Weights of a small mixture-of-experts language model, trained from scratch on English Wikipedia.
Training: a variant of SOAP for the experts, 1171M tokens, 9784 steps.
Below are experts of layer 4 (counted from 0) of a mixture-of-experts language model. Rows are named router (the router's row for the expert) and show model dimensions 0-63. Each number is 500 + 50 x the weight over its row's rms, rounded and kept within 0 to 999. Numbers have three digits each.
After each expert's rows: "mostly gets" lists some tokens that are sent to it at least half of the time. This comes from a sample of Wikipedia text that the model never trained on.

# expert 4
router:494520485475444443456611539474494535521468525501458528497425429463526531485502548494456513543539485598463501449528533459543510460452523549475469524524552591515557440409453549521391591479628514
mostly gets: " the", "The", " The"

# expert 24
router:458405456552473448465477550463475389481486497533453532369525490524503474491483533412517480538475444539510430517528586505585413460536581507465545601502546589479549532502503459461618515498394535
mostly gets: " h", " conce", " bi", " pro", " cho", " ex"

# expert 5
router:408490466434478441513505520538518485472436498517488422431474567487455499538489564364531459462376443541510470520481522429501481506480548478531578517511498503428477426484457537478507442481522521
mostly gets: "\n", "\n   ", "\n     ", "\n ", "  "

# expert 13
router:443477439547511493510528583410549530575500447539551431535459499491436563456446563452543617471431540420525435504440550498582464515552552575466456462538527534505512454410529462511487536529489411
mostly gets: "ti", "si", "ini", "ali", "aris", "shi"

# expert 14
router:491492426574513479476551538504471407534446537530537517462483528605420563456404523444541503531528460519429427497443541533509484482479449394496514520529469502507603515436481433390500570503547480
mostly gets: " newspaper", " producer", " online", "com", " manufacturer", " businessman"

# expert 15
router:501387497520518364539528474538519478540494514543536465547497624618414503459468514492425528596485517514430426510467452518495440523522455506570490525606518484472497484556428582466484520509647453
mostly gets: ")", " )", "\"", "]", "”"

# expert 33
router:449509465570508453525547453443561567532479500510531466499442520531443587439415454392498516538497495536505440501576500523522456475544537515496554574512514505456472441460556480515544483564579528
mostly gets: " Quebec", "c", "sburg", " Angeles", "arian", " Bruce"

# expert 9
router:544521482488555417463502502465495573447501356504571421446410510547492604579454460508543490547543382547473435450517453377538514451504472474384473455554519597478512473420507538482602537496422503
mostly gets: " at", " with", " under", " against", " for", " during"

# expert 39
router:520514604413568443477502516467540444503529424512590464417347466611517530499438469481525442615452434493518458493508455510570507517459472469514465498572549531460546504464496538526460554497477549
mostly gets: " from", " that", " where", " between", " some", " when"

# expert 37
router:482514428474455427431572509521488516561456544522461473527469567565481572471460432465517506522436444498489449554410518488540492492477446510460451544560543533474624489480521488468464530494487552
mostly gets: "\n\n", "Species", "See", "Results", "disambiguation", "Biography"

# expert 32
router:485537550496516422577515477461510459520520500537533463529442462485450491452553533555546454479523531582418458476503510603506473593489568482472478489590486568466500572510529489497416545411528451
mostly gets: "up", "ast", " total", " least", "our", "ever"

# expert 23
router:475515533483515515517494560462538519494493481503494549471385610599508512487373578502491519505521472586495429504527464515529479476456478450465485419568491626523562531507520549476423500558619572
mostly gets: ":", " :", " ;", " –", "—", ";"

# expert 20
router:511451383448414430491540537506512567507408508511541444403476488512474643527423509512537459573416561556473501403452613460530457522488488547479421542574510552444540465475605494491402490493608465
mostly gets: " not", " or", " would", " can", " and", " into"

# expert 29
router:496452537461436514531506541496429510485428431532514479595440485561479518586493514492477528518463523419472453524436598519548504485523464466481566516537455544390601566474494532429465563507474432
mostly gets: " f", " kn", " sl", " j", " surviv", " str"

# expert 26
router:513580543513453445595540489487553516462528516542517525492536557611485555489490535405461428555453484504484508538397496563453512473529464575390487552522474607382560496466406501497502518590466547
mostly gets: " Khan", " Kumar", " Singh", " Iraq", " Pakistan", " Shah"

# expert 28
router:455486514490457427490613423543517583547573522508531531474508609504432541431482572400533473541402434543440500530486459460555439544491435495451523527491473517435470491506477505519492497490486515
mostly gets: " a", " an", " inst", " vocals", "Japanese", " folk"

# expert 30
router:464403520531482513572471479461482472538508424535525425468538577611363491465451474441528557496550491405521470490468460469530453508554507508505482503548507549433540502448545460525520443468510526
mostly gets: " DF", " Chevrolet", " FRA", " RUS", " GK", " CZE"

# expert 34
router:542535566470489507552587516534510488449514405559447498540475540549505537436558470372394421526491504606471535499487541501506441538495555500436518579638459517486542464458459635488481489508551518
mostly gets: " 15", " 26", " 25", " 17", " 19", " 14"

# expert 17
router:455485455446579438468515526556504541525486477527576494517547488538496529463476555525501446519540479493541556585477426421450500413462468477516466506541503496464565472501589491550481647450520566
mostly gets: " \"", " '", " aut", " “", " conc", " ‘"

# expert 36
router:477494491421522447504505527494571459538540585519517489548545549531528527509471497448484461583476484479429471571447523454481525480490478426473454569512494587474528616448488592479476590439459498
mostly gets: " World", " v", " Sc", " sc", "sp", "sc"

# expert 27
router:546491506525428507554483448496469504471502531507567538520462466438487512465536490476508591473468543494398386377463482469569435559479425527516437603486512466417506582444523480516514548427528417
mostly gets: " Best", " Outstanding", "Best", " Charlie", "TO", "iji"

# expert 25
router:472468489435474404539521477524521502562461400550594505432453492505363525469403473393444517485567469496544513462510569510555420473499424505525477469482485525524570422501601433412580558527513496
mostly gets: " 2013", " 2014", " 2009", " 2019", " 2015", " 2018"

# expert 22
router:535497528508513527571628542472606425503435441500468529507434501609460561499487468518554515547441519527469533491476550519483486562456531542484488547431472539477468553435502496436445560371539514
mostly gets: " he", " it", " she", " It", " He", " they"

# expert 1
router:523509511535450481465540527496421529584478534523509372491502529527412578464475531523471534555514454454396473516383613458501499604527473499395587451490463509523494515461552484466541450528557464
mostly gets: " temperature", " built", " windows", " hot", " soil", " roof"

# expert 21
router:431507496547462465449497498441458495496460478518486528548457471617531569536509581565520487495556496449456514487452513547601516588509548497429528469481535593417522532534524519498597634393448526
mostly gets: " lot", " say", " variety", "thing", " sense", " longer"

# expert 6
router:486484537541486439467515513517465433523483460522567526518484526520481604467469437467475475535442401476423435483515519566572529512502612442463589542553539455545562490440513468367591525448480458
mostly gets: " University", " School", " Museum", " College", " Award", " Institute"

# expert 31
router:477379516609463479475563503457538555577529456503517422510540560589457445400541471449545509532473444491472444575413504514516470565531478459471560455505511475515534525453523507408466474554602495
mostly gets: " Ra", "frac", " char", "Char", " Hold", " MI"

# expert 35
router:521490396551417506501554504499513524556448481480537499465526518491463571512395491479533468497444489497516491463449546504550509548472483498516477470573548624418497412415496503471432534550471512
mostly gets: " has", " have", " had", "es", "ies", " having"

# expert 19
router:462482446475549511506603460542453475492517317545511478503463545458425488541515453372472514516493478551508442457491491487494484405515524479493463494522461444317472428519532467487521470497474492
mostly gets: " Prix", " Ron", "ør", "OR", "EN", "UN"

# expert 7
router:540451606511545501542500496547456515471436549504487514423585559462459575606433501503485525476531487518493449545404543466530520532483479456427421542507490519470440516403477504542533572615579514
mostly gets: " became", " called", " named", " As", " des", "As"

# expert 3
router:470446484543536512528556508471548483547432327525603441407564499496506514560504551457490510459411488563451494552579492480491510543466552526394482421563417498472583517471483554507441449513487516
mostly gets: "°", "′", "19", " 19th", " 20th", " 185"

# expert 2
router:428572484531500457511648545512454552590490497524550501521514550466528534506362562472460474459466514479481454593502596500476506542488540604486386457530513580391494545519574466411500500516433444
mostly gets: "st", "se", "ste", "nce", " Third", "ence"

# expert 0
router:500419536591500391482500473461547550576402423516499571389428453581453468508465609435578462634519420561470495569405549563532496549533493493529466525508533538511498517420571561506497535517455439
mostly gets: "|", " inter", " COVID", " chronology", " self", " semi"

# expert 10
router:428505516558518459421550606535527487564390542504514434510501585602528545510478561546528441609476504525426480474518498492512443484515491507511507524631524521477514523501512448448504619493541535
mostly gets: "bach", "a", "o", "i", "us", "burg"

# expert 18
router:481483572575476501524534458462477464509432472512553479446391576632362554437526370436536507550546468508522494467357578489540449489483499547535490474530521587514511532465503507522449499447495533
mostly gets: " his", " their", " its", " her", " later", " His"

# expert 16
router:448542515515503513499588532480486459557505500523440500522440536561425560504425490488406498481495448528430493491401653521564502566537552535487480556540477536417503465512486516439384588413440505
mostly gets: " due", " similar", " close", " According", " said", " prior"

# expert 11
router:467434501443493421488491478422443432492513500527487466472557496485453567543522505504431500470488524451469475512466649411609525500454509559497480525416441473579443461468556526511544505588550443
mostly gets: " MPC", " Phylum", " Density", " Animalia", " UTC", " Binomial"